From a checkpoint of a small mixture-of-experts model trained on Wikipedia.
Size: 11 layers, vocabulary 8192, 19.4M parameters.
Experts: 48 SwiGLU neurons an expert, 3 picks a token.
Below are experts of layer 5 (counted from 0) of a mixture-of-experts language model. Rows are named router (the router's row for the expert), gate (a neuron's input weights, with its number), up (a neuron's input weights, with its number) and show model dimensions 0-63. Each number is 128 + 32 x the weight over its row's rms, rounded and kept within 0 to 255.
After each expert's rows: a language model's description of what the expert responds to. This comes from a sample of Wikipedia text that the model never trained on.

# expert 11
router [106  63 152 173 146 150 139 132 124 106 111 118 143 101 164 155 125 164  58 133 135  80 110 101 203 117  73  90  98 157 109 177 114 137 158 139 161 148 176 116 153 119 156 109 146  96 131 174 107 134 128 153 139 127 114 152 183 110 176  80 153 143 127 104]
gate0 [ 92  85  92 126 126 159 152  51  97 155 169 106 127 142  88 111 126 115 134 161 171  95 107 136 134  90  81 159 148  64 111 151 157 156 148 149 111 133 101  76  41 158 171 146 116  80 124 140 106  92 123 178 108 138 137 154 145 132 133 163  97 146 132 126]
up0 [209 167 131 100 141 123 125 127 119 100  66 147 126  97 152 128 124 149 103 111  47 158 144 128 162 128 160 122  41 173 110 105 150 147 167  40 114 130 113 175 202 126  59 159 122 160 163 128 127  98 124  68 155 105 121 110 174 117 109 139 149 128 124 131]
gate1 [117  95 137 172 127 151 132 138 133  72 150 148 155 106 120 149 110 143 123 135 105 101 184 107 167 133 121  98  70 217 131 206 145 207 204 102 141 104 122 135 104 169 150 113  88 145 135 133 110 155 125 141 176 194 166 102 171  54 118 141 143 116 130  85]
up1 [117  65 106 172 132 119 112 142 139  78  93 134 145  63 136 132 103 150  62 123 125  68 112  76 134 112 129  88  31 151 150 139 124 159 198 144 137 138 125 128 126 104 162 199 130 193 112 148 101 137 134 132 199 148 137 114 138 127 103 155 106 124 117 103]
gate2 [121  57 148 170 142 126 104 166 171  86 130 133 137 136 185 117 148 215 144 108 136 105 191 186 138 109  93 126 118 126  80 158 135 104 137 170 150 121 166 141 173 144 140 154 118 191 130 112 135 154 130 121 142 183 106 118  84 151 144 141  84 151  54  78]
up2 [140  41 112 119 129 153  84 147 135  92 104 162 107  99 130 108 129 144 152 122 153 113 141  89 127 139 128 114 100  86 103  81 111 104 117 177 165 144 127 146 168  98 133 182 119 151 136 136 127 144  79 151 122 168 146 155  68 116 122  91 119 114 197 142]
gate3 [ 83  73 125 157 122 168 239  98 141  84  74 131 110  94 120 110 149  81  84 149 125 143 155 124 123  91  74  93 176 124 144 184 124 187 146 152 172 136 119 110 126 135 134 139 157 164  97 123 125 106 116  98 176 133 165 157 141 127 164 109  97 101  56 144]
up3 [ 70  99 135 102 145 140  79 159 147  95 128  70 130 127 105 142 118  98 128 108 101 124 107  99 148 127 161 101 192 136  90 158 174 100 192 113  55 139  60 117 111 126 103 122 126 109 126  33 128 152 142 113 155 134 121 152 135  81 127  87 136  90 193 163]
gate4 [ 98 130 190 147 144 116  52 109 125  95 125 134 143 144 222  99 100 117 111 149  99  92 172 133 199  49 101  83 107 115 119 188 142 169 187 160 152 135 150 160 111 100 151  74 129 100 149 129 125 135 129 108 153 134 151 147 144 117 157  92  93 137 129 126]
up4 [115 135 133 154 112 106  43  86 122  99 174 125 142  99 157 148 165 130 158 128 157 113 115  89 119 133 176 129 189 191 160 171 182 131 178 149 176 118 142 170 121  72 130 158 110 135 128 144  89 143  84  81 147 136 135 113 147 114  77 157 149 130 139 154]
gate5 [165  79 211 127 141 117 194 110  97  45  62  88  94 122 116 130 127 139  99 190 102 156 145 162 140 133 123  98  87 115 170 174 184 140 183  91 122 176 128 109 134 117 130 188 156 111 119 118 103 129 136 140 132 146  61 123 113 158 162 133 115 100 124 121]
up5 [ 86  77 192  99 161 135  98 109 136 163 110  99 120 173 146 154 132 128 120 178 157  48 125 134 156 152 152 132  48 146 115 132 169  77 130 135 150 119  90 124 111 126 108 104 130 168  84  89 126  87 109 133 165 211 175 125 110 124 136 151 184 103 123 129]
gate6 [113  96 131 152 142 139 147  30 125 118 172  76 129  97 156 103 106 134 143 144 134 118 110 141 122 132  91  90 131 102 140 184 137 160 157 136 129 119  66  82 126 103  91 110 146 160 130  80 132 145 102 107 128 164 107 157 129 152 147 130 149 148  76  88]
up6 [121 185  85 116 119 105 125 134 181 134 110 170 109 158 194 118  92 163 136 121  91  91 122  94 184 107 120 138  85 118 109  92 115 158 133  56 120 112 126  56 144 157 168 137 166  75 135 115 165  97  84 165 117 145 152 138 161 131 105 152 187 157 166 166]
It responds to: Word pieces like ist, ism, el, em inside words such as redistricted, statistical, insist, plus role nouns like artist, politician, critic.

# expert 41
router [171 131 209  52 168 121 128 148  90 141 104  70 159 119 183 141 164 171 100 179 120 115 128 128 112 134  98 132  84 153 126 149 110 171 154 184 175 141 126 123 118 139 134  87  72 131 164 171 113 128  70 144 120  99 169 124 198 119 132 126 123 159 128 191]
gate0 [144  97 130  81 132 103 163  81 152 112 189  93  79 146 108 125  98  82  87 134 165 183 162 141 153 130 136 133 109 108 187 130 163  97 116 114 143 106 159 128 104 119 148 185 149 182  77 111 148 126 153 186 126 104  89 116 130 157 153 118 111 147 107 157]
up0 [185 140 107 120 148 148 123 137 147  52 145  82 126 136 126  83 143 121 191 185 122 140 100 146 105 150 126 143  85  73 139 108 120 107 136 105 220 145 162  87 141 135 123 152  71 102  93 155 138 122  85 131 127  65 106 178 151 134 101 106 120 147  65 151]
gate1 [199 176 179  99 145 131 131 119 121  91 180 148 158  51 162 184  92 159 136 174 141 151 104 199 112 118 121 149 132  89 124 144 123 174 114  63 158 218 120 153  67 130 134 161  61 162 144 134 134 116 121 124 137 121 137 108 153  53 141 158 124 104 147 148]
up1 [ 92 164 113 133 147 123 171 100 164 121 159  71 115 117 165 151 189 108  59 122 102 114 157  91 202 152  86  98 107 107 152 145  96  91 168 191 146 126 142 114 156 152 152 130 158  73  81  61 129 135 100 174 101 154  92 175 147 135  62  93  82 157  49 143]
gate2 [106 157 186  76 126 140 145  88 125 133 153  74 173 101 140 169  73 144 136 138 104 136 131 166  79  98 138 143  83  78  95 171 155  75 150 106 160 135 102 204  91 119 105  77 115 156 175 130 118 154 123 138 120  77 103 167 201 108 172 112 145 132 133 175]
up2 [124 122  79  96 133 138 134 142 135 172 170  44 150 152 147 129 106 170 136 100 214 182 168 151  64 136  99 140  40 157 119 156 102 140 156 129 158 117 103 160 137 142 175 124 157 153 129 108  85 102 101 159 136 127 141 151 185  75 196 172  43  94 143 170]
gate3 [176 148 163  94 176  78 144  98 134 142  66  73 103 142 151 183 100 134 113 121 143 106 123 164 154 147  89 121 148 127 137 162 128 148 177 117 180 140 140  84 148 113 192 112 122 154 128  99 188 129 145 117 148 172  93 106 111 180 197 113  65 140  75 111]
up3 [140 214 181 197 149 117 155 209 162 178 164 135 138 135 109  94 100 107 115 153 122  80 149 114 127  95 170 134 119 110 163 110 136  89 198 119 107 105 103 121 138 149 159 125 137 134 135 120 135 136 117 110 107 195 113  82 154 136 173 103 125 139 109 169]
gate4 [141 154 177  84 147 162 119 189 107 156 120 128 184 167 154  83 169 107 127  86 158 170  72 124 159  82 128  94 103 101 143 105 180  84 146 133 110  80 114 134 174 180 175  99 102 126  84 126  93 111 121 134  85 121  70 130 115 124 143 209 167 173  82 236]
up4 [ 82  92  91 176 123 113 187  71 158 126 130 144 200 104  63 148 116 120 105 178 144 165 163 203 142 126 141 130 135 174 131 128 197 165 104 153 109  98 135 143 144 151 102 126 114 114 161 104 136 108 104 160 155 152  92 159 142  95 111  96 122 117 127 126]
gate5 [143 146 156  53 141 103  97 150 147 117 162 140 172 194 112 117  92 166 156 114 204 127 100  82 179 129 141 127  54 119  78 153 171 145 166 128 140 119 140 148 120 109 168 114  97 174 117 206 146 127 102 119 107  87 180 123 172 123 158 149 175 145 111 127]
up5 [110 166 121 202 109 141  97  76 115 121  83 118 116 114 142 104 124 153 146 123 133 150 216 149 103 153  94 167 160 164 168 125  88 129 167 139  81  98 109 163  96 188 112  84 143 112 114 156 108  97 110 135 134 138 128 150 164 126 121 149 124  89 107 114]
gate6 [159  82 152 142 123 126 136 102 145 151  99 120 117  93 115 154  93 119 139 155 173 169  74 184 129  41  92 135 162 156 118 206 135 137 113  79 162 188 117  73 129 229 108 111 122  92 124 119 127 101  52  92 154 112  76 135 179 108 129 111 127 149 145 140]
up6 [ 20 134  74 110 117  69 126 156 156 186 135 154 142 121  76 168 138 188 104  61  97 104 146 112 106 122  75 123 115 121 128  89 166 104  96 148 119 117 154 150 155  93 209 140 149 137 145  91  91 133 175 134 133 114  75 164  99  64 166 184 105 134 130 105]
It responds to: Common nouns and adjectives after in or of, such as North, East, summer, spring, Sea, Ocean, television, high, day.

# expert 12
router [154  88 182 125 169 133 156 144 114 105 108 107 197 147 119 109 167 144 100 128 151 177 107 155 144 114 147  73 103 117 100 126 113 131  97 126 147 149 128 138 140  98 149  70  90 171 137 196  90 161  75 139 153 117 115 128 158  86 172 114 160 121  99 160]
gate0 [193  70 157 141 135 129 155  96 126 150 179 130 171 109 138 153 131  80 145  96 128 115  67  88 124 125  84 112  88 128 135  96 150 146 122 187 121 137 155  91  87 151 173 113 100 167 136 170 131 152 158 174  95 129 107 133 127 106 150 131 121 145 193 103]
up0 [193 118  62 130 119 133 155 183 114 164 108  86 111  90  98 128 151 152 140 196 109 191 134 134 115  90 132 131 169 153 185 113  88  81 144 113 116 129 110 143 100 123  88 125 161 121 133 102  81  93 145 152 130 133  97 136  92 126 148 115 121 126 113 140]
gate1 [110  70 102 120 195 170 155 174 129 138 131 147 140 149 101  78 141 153 156  93  73 156 142 155 176 129 106 143  47  80 126 137 115 127  83 109 109  89 167 160 140 162 194 106 184 146 136 161  59  89 134 154 141 133  94 114 102 105 120 123 113 102 128 168]
up1 [122 197  96 157 134 122 110 134 149  87 111 115 141  96  89 144 120 170 109 178 119  70 115 100 125 142 155 114 162 180 135 106 157 130 127  84 178  73 125 136 127 101  64  61 126 100 130 191 135 140 114  77 150 129 124 147 153 135 130 136  94 147 164  99]
gate2 [131 123 146 171 156  97  79 136 125  87 101 109 134 114 108 127 184 109 133 126 184 159 137  89 140  78 123  86  94  78  68 109 143 129 144 202 213 119 131 164 122 172 140 148 112 182 124 157 154 136  86 174 175 103  90 124 122  61 102  36  68 140 126  66]
up2 [108 121 182 146 146  96 119 130 138 116 154 136  93 215 121 119 145 156 132 145 131 173 176 159 168  78 153 129 146 129  41 121 152 232 127  82  42 141  97 127 108 162 140 115 170 130 145 126  76 148 122 150 145 155 151  79  76 133 128  91 159 154  82  91]
gate3 [197 127 132 164 108 139 162 135 182 165 177 113  88 104  89 107  84 133 141 144 186 114 150 147 173  73 146 141 168 140  96 183  81 160 162 121 113 141 154 140 107 123 147 115 150 184 130  54 137 101 119 126 155 147 176 168 102  96 150 164  79  99  62 131]
up3 [110  68 131  98 141 139 133 158 117 117  86 107 129  86 111 127 147  81 104 109 125 151 211 129 156 105 127  74 116 173 111 134 142 147 126 113 171 149 125 116 145 120 150 147 137 112  93 103 174 135 161 170 158 157 149 132 177 165 114 124  95 145 100 213]
gate4 [163  98 144  98 144 137 110  77  99 131 122  90 134 151 157 105 156 122  99 183 190 142  57 176 117 150 106 135 195 186 127 116  89  81 143 128 136 143 123 139  95 134  69 113 144 113 128 128  49 113  98 109 114 202 109 161 147  89 194 171 153 111 150 110]
up4 [105 133 172 122 140  85 104 126 181 114 111 116 126 127  80 143 179  65  96 123 170  87  81 135 163 107 125  99 124  99 117 152 100 124 129 112 139 100 149 152  98 196 120 185 139 103  46 205 105 139 134 132 141 155 121 151 129 157 119  73 132 114 116  70]
gate5 [117  59 148 139 108 128 109 169 103 130 118 112 171 120 170 123 137 134 119 136 175 186 102 118 101 119 139 143 163  89  55 134 111 113 138 101 174 144 148 195 176 128 149 153  96  60 115 107  94 105 140  86  76 154 118 181 119 127 148 166 119 173  99 177]
up5 [120 127 160  65  89 133  62  65 123 129  75 144 155 165 147 229 170 126 126 162 147 144  99 122 122 115 157 148 120 140 102 131 112 101  57 134 173  73  99 124 142 160 111  83  88 174  98 136 155 129  96 152 112  82 142 132 147 190 119 124 157 164  94 152]
gate6 [174 130 127 103 135 131 186 122 131 142  97 109 140 118 139 152 103 194  29 113 138 125 159 120 164 108  73 151 169 113 131 142 131  97 128 121 102 162  90  84 126 165 108 111  62 139  96 103 132 112  69 188  75 168  95 177 154 105 113 117 145 128 124 173]
up6 [167 154  63 110 121 124 163 135 131 122 135 159 154 102 176 157 103 131  78 104 120 169 161 179 123  89 123 101 139 111 151 108 164  81 123 107 111 201  90 192 116  99 137 134  76 136  78 130 151 128 100 233  99 144 180 166 142 104 161 113 138 143 114 118]
It responds to: Hyphens and dashes inside compounds and score ranges (pay-per-view, 18–6), plus particles and prefixes like out, up, down, un, sub.

# expert 52
router [130 178 150 161 165 200 154 135  82  99 137 128 116 126 109 146 143 105  52 131  91 161 115 137  84 147 188 110 127 130 131 145 134 113 110 115 138 110 171 143  91 212 193 110 145 156 122 185 129  94 129 145 146 164 148 165 116 106 169 137 161 157 113 137]
gate0 [179 154 193 159 128 154 174 123 103 130 202 131 153 189 121 164 119 114 104 135 102 147 170 148 118 139 158 114 148 167 103 132 158 155 113 145 145  87 140  98  88 141 184 110 115 165 145  92 165 106 147 129 159 101 138 127  80  70 144 167 163 177 155  99]
up0 [152 110 183 105 144 120  95 206 144 120 114 174 120 144 147  72 160 175 190 102 122 111 153 128  70 172 120  87 141 111 182 131 176 117 136 106 109  83 104 137 157 103 189 159 153 175 138  83 124 180 124 130  81 117 135  98 151 105 145  72 155 110 115 170]
gate1 [118 102 138 117 171 130 160  71 124 127 148 153 106 152 176 149 171 124 119 178  45 187 156  86 140  99 121  81 160 127 104 113 130 172 104 110 152 147 133 109 168 200 155 106 111 182 105 136 145 131 118 114 147 209 154 143 100 110 117  74  87 193  77 127]
up1 [106  86 113  99 132 148 167 149 190 172 186  97 111 117 120 174 158  88 131 127 128 229 176  95 125 118 175 140 192 116 108 102 143 202 146  85 121 171 109 135 107 138 137 129 168 220 122 111 130 101 140 171 119 164 106 201  93 109  59 117 151 109 151 130]
gate2 [102 106 171 116 150 149 181 176 134 120 126 141 122 111  85 167 117 108  96 141 106 115  72 129 138 109 130 100 114 102 149  99 141 112 114 187 131 127 105 125 121 137 198 118 156 125  88 123 111 164 203 114 168 115 175 133 137 169 163 120 100  84  99 129]
up2 [100 160  98  62 142 176 170 210 168  89 163 114 159 176  86 106  74  85  65 142  76 108 123 158 101 134 134 134 123 145 133 154 138  86 162 115  92 126 122 117 143 169 141 137 139 104 122  72 178 125 140 135 131 106 160 134 105 144 148 155 173 129 156  98]
gate3 [150 119 141 166 151 168 115 109  74 107 160 117 133 138 183 106 171 134 120 153 162  91 133 185 104 115 129 100 135 162 136 139 134 117 138 133 165  66 161 106 154 181 166 134 125 222 117 126 140 135  99 125 134 229 132 135 119 108 105 167 114 144 168  68]
up3 [103 102  60 153 136 143 117 165 108 105 167 109 142 148 123 130 191 141 149 154 145 133 125 178 152 140 140  69 199 112 143 134 130 115 118  88 117 104 104 125 162 139 160 130  98 224 142 150 148 144  96 134 113 216 189 161  89 135 157 202 151 176 146  62]
gate4 [158  44 144 133 172 164 156 151 133 129 129  21 122 173 179 137 143 146  60 137  90 180 145 125 138 131 132 184 124 133  73 136 175 157 161 170 145 131 100 118 182 143 135 144 123 151  95 117 115 159 130 160 154 139  98 211  65 103 142 107  87 154 140  99]
up4 [163 107 214 146 107 117 159 178 155 113 126 154 124  76 144 174 161  93 150 104 114 102 137 125 158 104 136  71 148 156 130 124  91  81 101 149  74  91 143  81 197  98 134 138  96 165 127 111 156 158 108 100 109 119 175 159 188 164 103 154 146 123 177 176]
gate5 [103 156 168 174 159 174 147 131  88 107 134 139 117  90 104 155 101 119 160 198  97 144 110 154 148 122 130 154 160 162 103 152 137  59 121 100  97  69  97 113 150 130 157  73 178 134 118 215 190 114 124 103 122  95  67 163 147 159 197  90 108 203 173 166]
up5 [176 100 109  76 146 202 119  54 174  88 132 166 127 125 164 154 134  78 106  94 126  85 138 216 107 171 172 152  59 130 100 121 122 119 125 179 134 130 115  96 124  94 132  89 114 126 117 141  76  95  99  89  87 135 158  94 131 129  85 125 152 145 127 117]
gate6 [170 140 169 141 134 186 158 140 136 130 147  93 131  67 123 161 124  93  90 141  67 147 129 161 104 175  95 103 160 142 123 178 171  86  93  86 130 167 125 115 100 150 176 132 155 136 140 144 119 112 140 115  93 165 105 115 143 149 146  94 146 127 140 118]
up6 [144 140 126 145 158  77 107 139 156 152 120 165 146 126  99 143 134 122 137 139 166  43  84  96 123  58 140 147 131 145 140 125 128 138 133 138 151  84  46  87 146  98 100 125 126 176 130  93 134 138 126  99 165  93 160 118 111 121 148 122 160  90  78 113]
It responds to: Short inner word pieces like or, is, al, ul, ol, usually before a suffix, as in acquisitions, satisfied, Romulan, Portfolio.

# expert 20
router [185 134 118 126 152 168 113 128 102 110  78  75 191 125 147 147 139 164  24 145 139 141 100 143 135  83 133 121 136 127 144 142 126 115 147 116 149 138 124 123 111 151 133 118  90  92 158 134 109 123  36 138 138 156 143 188 155  87  96 140 157  84 121 120]
gate1 [170 182  87 192 143 147 109  76 119 112 108 141 108  66 132 137 121 140 120 174 119 158 156 118 128  56 133 135 100 105 145 166 159  98 181 157 123 152 167 106 148 117 130  95 110 142 143 149  89 119 140 128  56  88 137 143  89 138 132 135 125  93 157 150]
up1 [122 164  87 142 155 188 108 107 150  40  94  69 130 176 118 106 112 147 149 116 133 117 150 131 201 159  67 111  73 121 113 129 175 131 164 141 142 119 157 134 139  88 129  96 166  98 126 137  44 102  91 138 158 144 124 152 139 149 118 112 103  94 110 152]
gate2 [161 202 110 182 156 161 129 111 143 133 128 132 106 114 133 122 157  99 131  76 180 110 133 116  83 144  84  76 120 135 146 112 128 180 157 187 158 139 151 141 155 173 150  91  82 116  95  76 121 122 137 120 152 150 131 144 117 130 107 130 150 109  69 143]
up2 [154 107  67 161 126 127 108 146 125 147 102 113 109 117 131 131 114 158 227  91 141 132 134  51 125 163 113 107 139 177 181 117 149 133 135 190 135 144  91 153 126 201 148  93 139 103 182 109 137 100 112 127 139 142 157 124 101 158 154  92 144  64 115  94]
gate3 [188 141 133 135 125 127 126 148 152 116 124 114 101 114 124  70 123 142 111 103 115 145 101 121 147 111 138 128 127  86 152 138  74 169 117  89 128 149 226 110 116 137  80 137 106 132 148 122 147 145  80 162 149 142 132 147 124 134 106 121 145 139  54 117]
up3 [ 90 132 154 178 127 103 111 136  80 109 177 136 139 135  63 134  62 172 136 135 134 127 128  88 132 132 142 175 154 159 169 127  52 116 145 176 144 103 201  92 170 133  78  95 141 117 100 198 142 108  93 152 112 123 160 146 143 114 104 105 128  90  95  98]
gate4 [152 134 157 198 136 104  69 164  84  95 122 140  74  71 144 110 162 151 132 149  99 100 153 111 173  56 130 175  97 133 106 143  93 124 152 111  90 186 133  57 168 171 129 150  98 137 130 130  89 141  98 140 101 132 126 172 108  75 113 127 115  99 156  62]
up4 [137 126 145 152 135  68 169 102 104  95 136 159 144 180  87 141 115  91  77 100 135 137 170  92 131  53 123 144 175 117  75 113 115 120 143 104 127 172  97 120 171 142 117 135 179 108 117 206 189 170 105 144 130 162 109 163 115 105  64 125 127 157 147 112]
gate5 [175 188 170 127 151 185 114 161 138 132  89 117 140 138 166 135 147 122 130 151 157 123 100  98 140 134 101 124 112  98 132 141  83 117  95 108 171 157 152 109 145 179  68 171  56 109 150 121 109 170 141 172 135  80 112  94 129 123 102 124 116 124 133  90]
up5 [148 142 113 160 149 141 141 143 110 147  82  90 101 118  91 110 171 128  89 155  95 126  91 117  56 153  95 134 173 114 120 121  92  79 110 135 125 141 146 113 184 205 115 129 119 111 166 144 170  94 127 131 155 100  93  61  87 119  80 148  97 120 133 100]
gate6 [140  73 160 154  99 150  73  75  83  93 109  87 111 127 185 106  88 145  63 109 146 126  99 115 165  95  76  85 148 101 152 131  99  99 169 157  88 127 120 126 121 138 106  56  82 114 119 145  87 108 171 110 130 132  83 155 117 129 144  93 107  93 101 108]
up6 [178  86  95 249 109 143  66  98 136 130 121  60 115  99 188 113 125 165 105 104 104 147  86 109 115 129  98  97 212 101 118  95 186 118  66 118 109 103 123 177 131 153 168 100 102 147 134 114 143 110 152  81 110 128 149 142 113 164 126 129 162 129 105 151]
gate7 [140 187 132 176 127 103  95 116 114 124 175 114 143  65 119 107 128 139 110  99 153  91  66 117 107 167 148 131 175  59 125 144 103 160 147  93 120 146 158  47 116 103 117  57 109 114 106 119 156 171  85 163  98 143 116 156 181 123 164 163 140 136 159 120]
up7 [123 105 133 147 139 103 129 124 117 132 161 188 142 129 140 133 132 112 131 127 123 110 150 196 145 130 119 108 153  95 131 184 131 164 228  82 152 141 134  76 124  83 119 102 130  99  95  58 168 153  77 132 129 154 178 185 140 130 146 152 158  67  97 131]
It responds to: Later letters or digits inside abbreviations and codes after a first capital: N-FL, Ph-D, SER in SERIES, CF14, ANT1.

# expert 35
router [140 152 174 131 156 134  98 134 132 138 121 118 131  97 125 146 115 115  76 120 142 140 124 100 112  79  98 127  98 164  82 139 117 128 111 129 117  99 190 155 106 106 148 152 129 186 132 143 115  70  79 177 178 120 149 135 133  78 164 120 147  77 127 192]
gate0 [125 109 167 143 112 181 109  87 123 149 151 102 124 152 171 152 125 161 142 157 109  90 141 116 110  43 166  96 180  96 169 120 133 142 122 145 156 210  61 177  89 114 143 141  99 152 117  91 167 233 136  82 139 152 128 129 129 137 169 121 123 100 171  94]
up0 [109 114 141 165 141 146 135  75 136 133 158  99  81 152 155 113 121  93 137 134 113 176 157  38 142  90 106 133 164 176  81 131 125  84 173 118 141  52  70 140 158 156 155 153 197 157 109  85 186 146 103 110  63 148 109  71  72  74 138 157 155 163  88 163]
gate1 [122 169 126 147 148  96  93 156 153 132  80 146 103 102 147 130 149 134 142 152 196 189 116 103 128 188 118 144  65  99 148 129 118 124 174 119 116 140  97 140 139 201 170 143 130 130 123 158 100 123 122 104 101  83  72 113 160  84 160 226 114  15 143 136]
up1 [129 129  80 144 121 105 149 103 119 137 154 125 160  98 110  88 123 143 123 143 101 113  72 100 112 172 176 147 142 110 122 136 132 104 181 135 145 118 143 143  99  76  85 112  91  64  87 150 139  99 164  35 102 124 138 144  86  97  90 169 177 157 115 186]
gate2 [134  82  88  56 147 126 153 137 110 127 119 151 169 144 159  86 113  68  79 231 179 153 111 145 166 135  99 136  99 127 109 100 116 125  98 154 192 115 148 125 116 108 105 131 114 135 103 155 173 161 157  86 158 110 138  82 103 120 169 156  34  93 112 121]
up2 [150 173 150 184 130 129 169 103 129 113 110 149 108  73 142 165 132 118 135 152  90  60 158 164 166 164 180 142 161 123 160 114 145 114  73 105  99  99  72 101 100 139  98 145 141 101 135 165  55  95 114 120 147 166 109 156 138 108 139 169 169 135 105 139]
gate3 [130  87 165 155 110 147 174 106 124  78 110  62 118 124 104 131 153 167 146 162 120 134 142 164 186 154 151  60 161  90 191 131 167 111 108 135 172 118 116 186 168 137 168  81  69 149 156 119 165 118 191 130  45 108 125 121 108 114 119 131 126 125  96  81]
up3 [172  81 173 102 147 140 140 162 124 110 151 142 183 155 190  96  77 108 156 110 140 132 168  95 137  91 145 126 176 125  89 124 139 181 131 106 147 131 175 104 121 109 115 149  94 110 159 182  86 178 134 137  90  81 133 135 122  94 102 106 114  78 117 134]
gate4 [156 193 175 153 141 162 168  96 142 123  94 121  97 152 143 154 111 131 117 129 114 184  90 132 161 108  97 102  82 147  99 142 117 103  89 131 162 109  70 117 144  90 164 110 127 141 116 148  89 138  81 211 162 183 144 124  65  83 159 164 189  84 115 185]
up4 [157 114 162 129 132 115 135 113 141 122  76 136 130 162 103 198  84 136 110  77 108 195 183 120 119  81 120 136 156 104  78 112  92  70 128 189 212 141 147 119 122  97 153 108  85 136 155 116 143 122 113 214 138 135 200 142  72 135 111 105 162 155 135 192]
gate5 [164 130  84 144 117 145 155 145 159 150 164 106 148 127 121 155  67 132 107 112 147 116 131 194 206 111 171 126 110 127 147 139  87 154  65 119  90  88 109 115  71 117 131 158 113 104 118 147 107 101 172 163 107 166  77 143 158 169 150  99 153  75 144 168]
up5 [144  63 116 112 144 118 113 192 139 148 172 114 130 149  92 167 111 120 100  78 117 118 125 177 184  99 171 134 125 139 154 150 141 111  94 141 117  98 120 121  75 162  93 177 128 164 105 138 147  80 172 157 130 126  92 144 150 154 164 114 119  66 143 178]
gate6 [ 77 129  65 122  68 128 173 117 138 119  96 103 116 153 146  60  99 102 142 142 123 121 206 119 100 166 143 148 128 132 141 131  96 130 198 152 116 173 111 118 151 126 120 107 129 110 132 114 127  53 171  61 131 135 133  69 134 177 112 163  85 119  97  91]
up6 [136 146 142 157 153 122 107 125 182 164 191 106 112  86 130 146 115 132 123  99 103 135 131 122 117 125 131 153 127 107 177 134  91 144  82  61 133 175 191 118 100 160 144 134  63  80 180 143 143 106 122 128  50  85 115 125 119 171 138 109 168 145  86 175]
It responds to: Commas and semicolons right after a proper noun or word ending, as in Boston, Manila, or comma-separated lists of names.

# expert 5
router [126 137 181 129 182 136 103 155 139 137  55 102 178 130 159 136 190 159  48 136 137 144 113 161 123 154 121  67 144 149 152 140  97 146 141 136 148 156 150 126 164 146 146 102 100 130 136 159  83 162  94 160 182  70 127 213 134 110 174 165 167 130 107 171]
gate1 [138 115 139 158 124 108  84 165 127 133 161 148 169  79 124 123 168 124 143 106  68 132  82 132  79 113 155 152  90  82 150 137 154 123  74 110  93 185 199 100 139 185 153  64  66  97 167 176 196 154 119 114  97  94 147 173 134 154 129 106 101  99 134 161]
up1 [ 95 174 101 171 107 144 125 196 109 122 128 112 180 118 100 134 157 165 121  96 151 155 123  87  78  90 119 149 108 102 120  87 142 148 127 124  97 187 108  61 131 126  98  81 115 169 130 152 146 113 134 144 102 170 130  69 143  69 126 150 171  81 148 148]
gate2 [129 115 148  94 158 152  72  62 129 105 130  88 159 125 173 144 109 111 139 157 170 136  98 162 141 124  86 145 142  25  97 163 134 100 107 130 162 101 172 148 133 147 201  73 157 125 103 242 125 113 115  85 131  77 193 160 169 167 151 137  95 164 138 109]
up2 [193 158 104  94 139 118 115 124 148 144  95  60  94 165 187 146 113  90 108 129 141 119 101  89 143 115  70 126 129  96 157 121 154 103 125 146 117 131 196 164 104 129 181 114 183 103 153 198 166 139  90  55 174 104 127 162 157 174 140 143 159 162  71 126]
gate3 [ 74 152 121 140 160 176 133  95 140 147 134 110 162 145 153 148 137 157 163 152 119 151 185 163 146 110 154 124 148 128 129 126 191  90 126 175 150  97 122  68 119 165 176 135 126 147 169 134 188 152 141 163  79  63 183 149 141  90 198 183 123 101 169  97]
up3 [111 123 106 101 122 157 207 135 139 122 155 140 154 110 130 171 127 171 125 112 159 120 143  97 161  75 123 106 165 147 172 114 120  52 156 137 150  97 186 138 137 170 134 157  97 115 109  97 164 123 138 188 124 149 191 106 112 124 158 199 112 110 106 107]
gate4 [131 154 154 191 142 129 113 167 120 160 132 105 109 172 110 167 139 144 126  78 100  91 196 109 115  97 146 111 167 129 146 131 169 108  90 115 131 104 196 104 165 141 133 115 113 183 194  99 121  85 153 119 144 188 120 129 119  84 141 229 129 123 130 173]
up4 [153 164 112 176 163 105 134 149  99 125 116 111  74  87  96 123 173 123 116  98 148 126 118 112 106 111 105  94 196 132 177 127 103 114  96 122  99 150 165 112 149 119  99 137  86 182 230 148  87 204 135  91 132 149 159 117 142  72 213 162 115 185 134 139]
gate5 [204 155 183 114 151 127 161 167 130 128  31 102 120  92  98 143 156 148 118 126 134 110 140 140 127 108 149  97 103 124  68 136 154 131  94  92 205 136 121 113 186 201 128  27  95 155 160 126  96 110 109 121 168  99 105 139 148 121 171 189 143 118  94 151]
up5 [125 178 148  76 101 124 142 132 125 110 186 135 134 110  89 189 161 148 121  76 109 174 107  84 100  63  89 159 143 172  81  98  80 119 100  58 136 149 141 152 162 183 158 138  65 125 170 176 149 144 157 113  96 161 133  86 113 153 131  79 151 116 120 169]
gate6 [162 192 183 164 123  69 145 199 129 138 131  58 133  91 107 148 184 118 123  91 153 147 112 136  78 169 102 117 168 134  85 147 141 120 151 109  95 129 176 123  77 135 100 116 111 143 109 160 145 105 168  91 128 108  92 137  90 152 155 177 147 162  86 166]
up6 [ 94  80 162  90 135 117 163 100 103 144 150 110  70 135 105  76 107 173 176  87 136 135 152 165 119 123 133 126 119 172 159 109  77  61 140 205 153 142  68 117 128 184  99 179 152 105 114 166 171 123 100 133 106 107 135 128 104 139 119 144 150 147  56 122]
gate7 [111  77  81 148 148 143 122 162 126  95 119 129 125 106 189 155 179 150 180 108 159 142 136 124 128 125 136 137  96 168 103 118 168 144 194 144 143  73 105  95 130  97 108  79 147 146 126 116 126 105 135 213 137  80 149 214 155 123 162 150  90 144 116 180]
up7 [108 142 147 163 134 128 147  87 108 102 143 109 149 104 130 102  93 142 162 142 132 110 100 115 106 117 127 104 178  46 127 113 135 140  99 107  57 118 120 166 158 146 118 143 110  78 149 118 182 162 173  81 119 117 125  57 127 156 182 107 105 218 168 117]
It responds to: Cell separators, commas and dashes inside number-heavy sports and statistics tables, plus unit abbreviations after numbers, such as km, ft, cm.